config.toml
balance_bias = false
init_std_router = 0.00648
vocab_size = 50257
lr = 0.00383
beta1 = 0.95
Below are experts of layer 3 (counted from 0) of a mixture-of-experts language model. Rows are named router (the router's row for the expert), gate (a neuron's input weights, with its number), up (a neuron's input weights, with its number), down (a neuron's output weights, with its number) and show model dimensions 256-383. Each number is 128 + 24 x the weight over its row's rms, rounded and kept within 0 to 255. Numbers have three digits each.
Before each expert's rows: "mostly gets" lists some tokens that are sent to it at least half of the time; "comes before" lists some tokens at least twice as common just after its tokens as in all text. This comes from a sample of Wikipedia text that the model never trained on. Tokens count by the router's weight.

# expert 1
mostly gets: " United", " mi", " National", " km", " lb", " Olympic"
comes before: "|", "-", " States", " York", " Kingdom", "The"
router:135129136168133136153163105151154130116075153133127141175154146195116131138141160131175079132157146108145160107183159120143118154174153099076101128158085114116157151163111117097110121103155159170135159105111098125110135127166139129156148135112085129098136091123136095119150089138093119157100153142101077131126130149148153126120126163144149126157100169116161098156156087134106117158142
gate0:140082155148135131164131080118145135141094163116112121167149128141091102189122112140082116127129105164122176116115145150135138101150149113148138093141144122136090127156187142121151113137139145120119105105104071093136131171156098105142150136151067132139134137126132126130159084100141104133114075116148107122114128116150165128103102132139071114128141124130079123135098126144113117126139
up0:153145113100105120150101118135113121106150130085137125141136153110126108178138120142121117119145128117138171110095072124161119115142122093127106121121129101127113064169098135122125070128142107140105115128079090127108128136166139111110166086098126105145113159118156149132139126103163138124110120119124151110143113122130176141089127129108101130106133119120110085111115139140147164155133
down0:135119162116112122131101105126125173154100137163125103141158152149106113104102141105110132155135101125113148104152107119121121148134109121078131113122139114122122149140127121146102098133119079135140134120160122111166106154135118172097126132140104097133131121141102077096152153138125157098091114177119115168133127124161148103186160115151155160155099173162142128120128126104155148117147

# expert 39
mostly gets: " |\n", "\n", ")\n", ".\n", " West", ";\n"
comes before: "-", "|", "=", "==", "===", " /"
router:157129131143130132124175138145120118111119099143119167143153152142119098126134134108134129089165131119133164115162181131120123154137145139102129148154104126119148119177102097117141138120173137152129149119115127123137170101148131114158170100121121142134108115121117121131139110142120116137116157147110126091106106174150112135097136169142124133159100095106139123159173089146113158124112
gate0:152151122119153126129150125091135101144131100175132165112135103098132157134145095090145134117144145105120125126176117124088106168130128198099129123115134095102106120143087109104075146138144125138127120150135152154081167109096175152117095149163159149147138160115131129083126092093132110144131141114122138115153112172171165150148090130095121117097083129149111112101126119154148104162168
up0:093173108109114085153139104121111144104130136165142120118157126059127128152085116111166095150133114136133113133164093139150137152148186132095115110047125140088100134137133154163123157161107115136119102143082140095115067153117137119116126138155141116166110132121135123113141119114126128152115110161150126108109139112129123135145106084101123166098150139113121101107164122106147093164146
down0:145165142154130112152129148163134107135129117131136138033116106117122149172142133162172156125142162108127102126145087141098141146133166162156102110155151148127135124115166123133132150142125140136136098117106105156113094135137135113119138134068145105111115112135114113130128131136077143111141118112115139140133105099147116183122114112121089132116085114141140145114148159130152140125148

# expert 33
mostly gets: " ENG", " born", " USA", "born", " ESP", " FRA"
comes before: " |", "19", "20", "0", "1", "3"
router:166088101169113101145156103154123148112104117149140130140127156168119117128152158131158100114176150095108141110176179148161110135176132094066110108175117148104162139151143120094096119112121163178152152143124131100130156120174122123160124137145102147126119110135146088129140100139091119159083146086082101110095138134170149086120139109155133142169077141101143128168140087128115128179093
gate0:089111143096160151120154159144154101151113129116137155125170108134098140082130109125097106144135129118093155107128174128126080158139127133145093123168091109074098105174173129082166084148132126131105153133168067168159150115155099101142107146104103119107101142120151113130132117096091096116083103116097142130122129159139103149131146136119161096150152089070090146159142181119136122148163
up0:159115137136115072150083130108112150087156125128154144135091164122148081127143156100135096136109153127112121141112081131109125139150135135096133139103125129149151119105160112203156134124144124135118135088102140103106148148089150153153114101145132184115147134169121121084194126118132143160132134104109173121108104085130147152140143137135106133114072146157157103112103072152123153119124
down0:146160139101146149156177154159111080109093138155127141111118090104151173103127110113153091156147147121141149114132118117113124099172112109139151139147165124124136114121121147149132107155144141114129121106127134092107124129142135084172101139119131130092108152127129150143151147120156095096153133136077117136119141170128166116123151100127129096148131127123194121144132136144103143138147

# expert 0
mostly gets: " ", "20", "19"
comes before: "20", "19", "1", "18", "0", "2"
router:108141119113125130133134121120140097151144103149117119095101154163094087178103123132123117131135109115093116094117143096150110132165123168126113159187119121143130154151088112141116122111195122104109140147096160130136137142167092126120115135124083114165096137134113137084151130075132132179167096133056130135122180134131126120158106147108121124141125099117190124127068113140139177140108
gate0:128111088171133117147099135111139137150154144083116141147121111116147122131114107162149108103138117046109142121081145152089139121115130137114106109121142079150160123113150114085133123130153140131143101122158119122107160110163164099120093121110142154111124135129111120138115139116146130079196110126108108091110146074137126161155098165109135122094134140111109123162142089154073171126116
up0:143159140145127110101136170115166125149120112073141134153070160112127127116113116130149154096117172110112148150120144152113117088126135167131153181148096159133119113170118117145089110144111112125104124156140110152082126136104123141119151166117073130186077150126102121062129159148121133103157146137150130133149151131139144084092107114138102146148092155139142108127139114106121128093121
down0:105147136159131114106135129162090129152117109143143201130110137159116124088118191093148134108145177126172075121141149150135134144135121124125173129101097148130090180215119133091126102155142110125138144116102117093112147120125143147127140128122134120131129144122131126122151112106118118124161175124126121090108130174107128144113108137080168125136163146097094172122112125148147115102159

# expert 14
mostly gets: "3", "5", "2", "6", "0", "1"
comes before: " |", ".", "–", ",", ";", " |\n"
router:154134142158145135104174102111182113102140135150153164116134170109123112181108130099128121121186127106161174103142182150139137134127121158112094111122126137104113159107133167104110114154133135137091150149089155122129119097127144096149129147162122119120095149128127106091104150137152099128152163133108080149126117150118135154133092081134112100172136176098117098094144116137125125161174
gate0:085099091136076166144144140171122142165120137140117128148108114110170109133152120137186135128099130147139140119131128125060103100133128087103126164134107063106152090086106121114114121143155178098143102130154130155134124187123140137110148140125182112130150147108107147112119121150123136093113156134146075105124109138105158066154132125122158128157157117142081163137115124130167133123156
up0:137154134141171117119117105101102136108116136139152137120150149130083132119113181134087136107134108123124117147131137141179177133087130134185120113136144161156088136134134145144146142156121087163139146112093134103144126088119140096166111115113059118125084115111123147130115123111149112177111093108126167162110106095124136157112159162078114127098117151127159084131101135120080130121108
down0:060120123130092174117172138107136128071107139148151170175104118155110085111127100133132169129123131161099106134160137152140105167097109131138136132083137081153113099123178117140136104115129169090138107169105153111143080177128169113135106115104150130152169110110130146127107143154165139133182142148118128109122083161163118099135126159149108106059133118126117117106129170119133087139133

# expert 23
mostly gets: "ium", "ion", "ini", "ata", "ia", "ator"
comes before: ",", " (", "\n", "'s", "\"", " =\n\n"
router:143101089155112153150144092153146091119119127081129146115160126157129135135170099107140120122161140102145117131144116127154125128148118114122084097140114139108145175115152106097126129140142172112129164132141105121115110151157118096169170116130144135116130104101131104101171157148111117127101140100073093143135148173153136182105142104149114100139097136121122149122121100144121136129135
gate0:127171129123073127099146121126113124135106091168151141157108128131137103119123106136105145114137130125158149138147115137137118117125173127125151161091154130142166158137136081104127134165136124102082136111156117116107108093094128112097157083191135087091093144132111128144112100106109143146109082112116072111117119139138113059133142156140139136103164117141142146117146150090105082157163
up0:125138124111149084174106156159080112121112118120094148135122157102131134125152107086168130129130132121130132121156134140105137131139132173115106103131117123180131082125109128107123140132139073128096114137098153135086170119183138150083103112178102093128105125088084158151103158113112064126131115161137128144078123136119114177138132124112129105137143155116139111132147130135098119156100
down0:135139127101149119120139089109175126096152115101162090170124111148145090130147088127107105124169128138128189179133139161143131152089139132168107131137118150105131187134133149094170147128082100157127129118148133134137123122167086100133135149099112122106102165079120152150110168147102083113142125123156159095138106132119152119108119111146144134136114158126114128103136074124126084098132

# expert 24
mostly gets: " that", " which", " who", " where", " this", " This"
comes before: " the", " he", " a", " it", " they", " was"
router:104123116181130088118097161093122135045096157159154150133167138117114128141164109116133158153144089157108134140104146110147114134164181144126125155141113110128133101146088129108115141108100086106134097111117120133063140134115132103150116142095147142141056160122129140144134095120132078153112132177116086107168130153118148090096109110121133103187095098096174133149076101127126156123161
gate0:141129133123149098151099100130127148179122142101127117154141131141141093145126139117097092147120139129107180164124144060154116146158131073123148123143128105128093119114093173156134077097206123144093140098151135144116116124133112154105171104098101158126101113107113127113132153153124141161143147152087097154154109205111102096114146133155148099131111129145092098110124132160132135117102
up0:112085148144135134121131134116117131121119120187130113158131114114131120097123095128140096077121183134102121182154139151140101115127086135145129157147118116125092151123139101187142147159175112082135130061106123166106119131183122152124129120125145138121150127133142129086121121123165123125159127116096165116083069115149126100121136131116147127155121140123133135112132135122122142155141
down0:116150188170131127117144123205136175134133103090104118091066131170139121094136120116133134109152143149147101127148086133123080130110105111087159153165079117105117156159149129117201100126144149121115150151138114132171121135157139106101132152149106118142157094091140108114106095094114146138106062157127150117122131149130132176137095100149130128113137155159113115168141131131095125136099

# expert 3
mostly gets: " time", " December", " season", " year", " March", " September"
comes before: " of", ",", " in", ".", " to", " for"
router:113127117115099159190130101112135143118125109145153109100152160175139096154100109100143103151153113146157162139166144088136136145135126124094161142132083128118140124195159113132126156121128121160119124109120144106133141118110157147147126162128148135171124132089116135119107129126129158156121097127094129134117093135149159104128097157127157124151101153163135108181086125156124126135108
gate0:099104152161142144103143109071132150167182103139131120109185150162120115142139133143153151083150117110154141153134148132128113131115148150148078101156137119104130115149139114164122117137126130171121119135132156104162128126115126159079156168103166129128098117155161087095122076085106092154148144107136142091169114106147115141150129131105121150160146123117133131126125091163152135150164
up0:137120142109118088119113127139137101097112124112113142136076140113112128152109137121090093192112123145136146137143099124114125097177106093108186176122129097117125100117119138105117133121123126104116154121081092144142115090106105100140100092138126125130163119112091170139137136134184134121111105127128105153139120168103141120121093127128114088088113178127139133126098150118127108136118
down0:135119147133127080176068122111156122106133078109123090091094173077153103151138145081098140116079153101126089151149139075131135162152145109143140147166103153122148167117180118140136099123121113089099123114080148130163127143133126154121068132153106151100063115138106160150128064085153120142127160122147160137125148112138118162129122139156105132106085170107134101139120119133111145129125

# expert 10
mostly gets: "s", " building", "ers", " house", " system", "ies"
comes before: ",", ".", " and", " of", " in", ".\n\n"
router:146153126134131118137109085132149101083125148107130109151125137147127109117168115125170134151154154132115127163177129126144107156154111117097069099119086123141178171138106165093149123077118145157115121156131128094099173137175142107139134142111103144143135100127099151097146124155126140153101143140101124106110134110151158134136145121163132114141111158155095126157084119131105143153169
gate0:138131134166120136101161139121125095136162135159166150089103131125155164098116128118157122141110103117100152092147145106150113144173133133132101109147115152131153143134154133120152128098114153148119147206137110079110118144177152126120152124131110124133161141109142122110124092098136106145146108130163135134119104139133133140146143149139121096135122093127095103134135108118085121127149
up0:103157109119140110139112126117084124117136135112117165158117162134080128159178104162147139118136117121107154150147117155161104164138178119123128094108095089110134148116153105111144132098170134140151125142091076163112172105127128132104136128142161076142135115146157145127173112105101125127132124145116142094154131128128138106135140131101066118106118087094136108109088123154111128161153
down0:127111159153147120086095107139122121115146128121152119145150135132118141144109085155129084077142139152137147150154173122151176119130158125141189133140204127138110167125136098100103132135115138154144114159165104130111142103162155093070150156117124143147091120112119126155109137135170133154104103113144097131114144124109128152127121119120105158091137102141131166115146135131184135078112

# expert 27
mostly gets: " film", " album", " player", " band", " club", " member"
comes before: ":", " of", "\n", " was", " by", " |\n"
router:142095080139155137140126148110134124140080117127124131134119141135120147172084130112142143115118146143115110178156145097151142147138157136105057121162097092122118128150155124135166148163152115134115166086103130101149191090161094154154140122138097130133090169138126109126143143139148127150108167144104096110142106134178150116106121137112105102156084123103143161161152105147122136113124
gate0:145123110147155139156101113117153090109113139110165132129136116120124129155143143107154111120123105117161099139120148142118150144157143133137123087173122091158120099169126127126150132158126105124124149135158171090123168110160142114098115112127177128109092176146114105169127122091160126121077123163101139089118138127150159130157172145112173106152121111119127095120112165076138146161107
up0:135129146113130083073122148171105160140144170139088182140136137082162111104104151121128096158153095122103166124116114168121104126110108117095109109150139153101127220121105126121146138109121123102115119120124115163161124140098097117127132115139145131096160113168116136146124139160097155146166122089142134134147122151112134169083101177128154107082132127121107153124184095160113138123167
down0:110125134133141108152125179180094139129119145136125103107153111151131121107106112132144133115140143087149140164122117088125113112111161111158132141110093158117091143173127188117121148128184107110143155118119114156163151176098103156133145112088159156111161123151096133154141141106128136140139095143153115145117120157114115140145099115157087126082133122096114139102109133135152132147122

# expert 12
mostly gets: "21", "18", "14", "16", "23", "15"
comes before: " |", "–", ",", ".", "0", "%"
router:102133128142149126096101099129118159129108171135120165139151169116109124125171143124159138125122124157174146138164172110123164121182130132086129129168118090089130126109159139123105135127107144091102149155111091096094097165141115115113120138099111131127113141136101121140127140104092154135120152106088093151123174112131136123169089147142156091137124101144161126094096112133158144103113
gate0:129099122091161135153094111138135167123178145077097122126134159121138168132137106151126136107092149089126107139156134097103131131121101143163104168137090151103119099123080092103126091173134129136097141138083135143131141116127147142128162160098118094145144156150102140093121139112129082137119126132139118126086166108082148143138122122108119174145161097167145138172127156131175123061146
up0:132094128116104134106133107165113125081120122113137126098102118135137115164124116138114089113128122108129175161164082122125115167157142131109137169105135143108127185120141142140090121167139144138111121121132090179166155135143158097156113127094119082108135144126134105119102104067104103146157139152128123120109141130131106099118132155103080143130117124148101073143148137147126166137172
down0:085154136079121173126125095108091147129092132098139157128108162107156131107108111122083152118103123142193134110084151156126143164105101104085187182155103096171125086125144095140111136102144127115108136153126156099144100139107142161171142135133163135174119115136145113145160132132115126130084096133159106090087100127138099096132133133135128148162080137090106126124101123137131157117146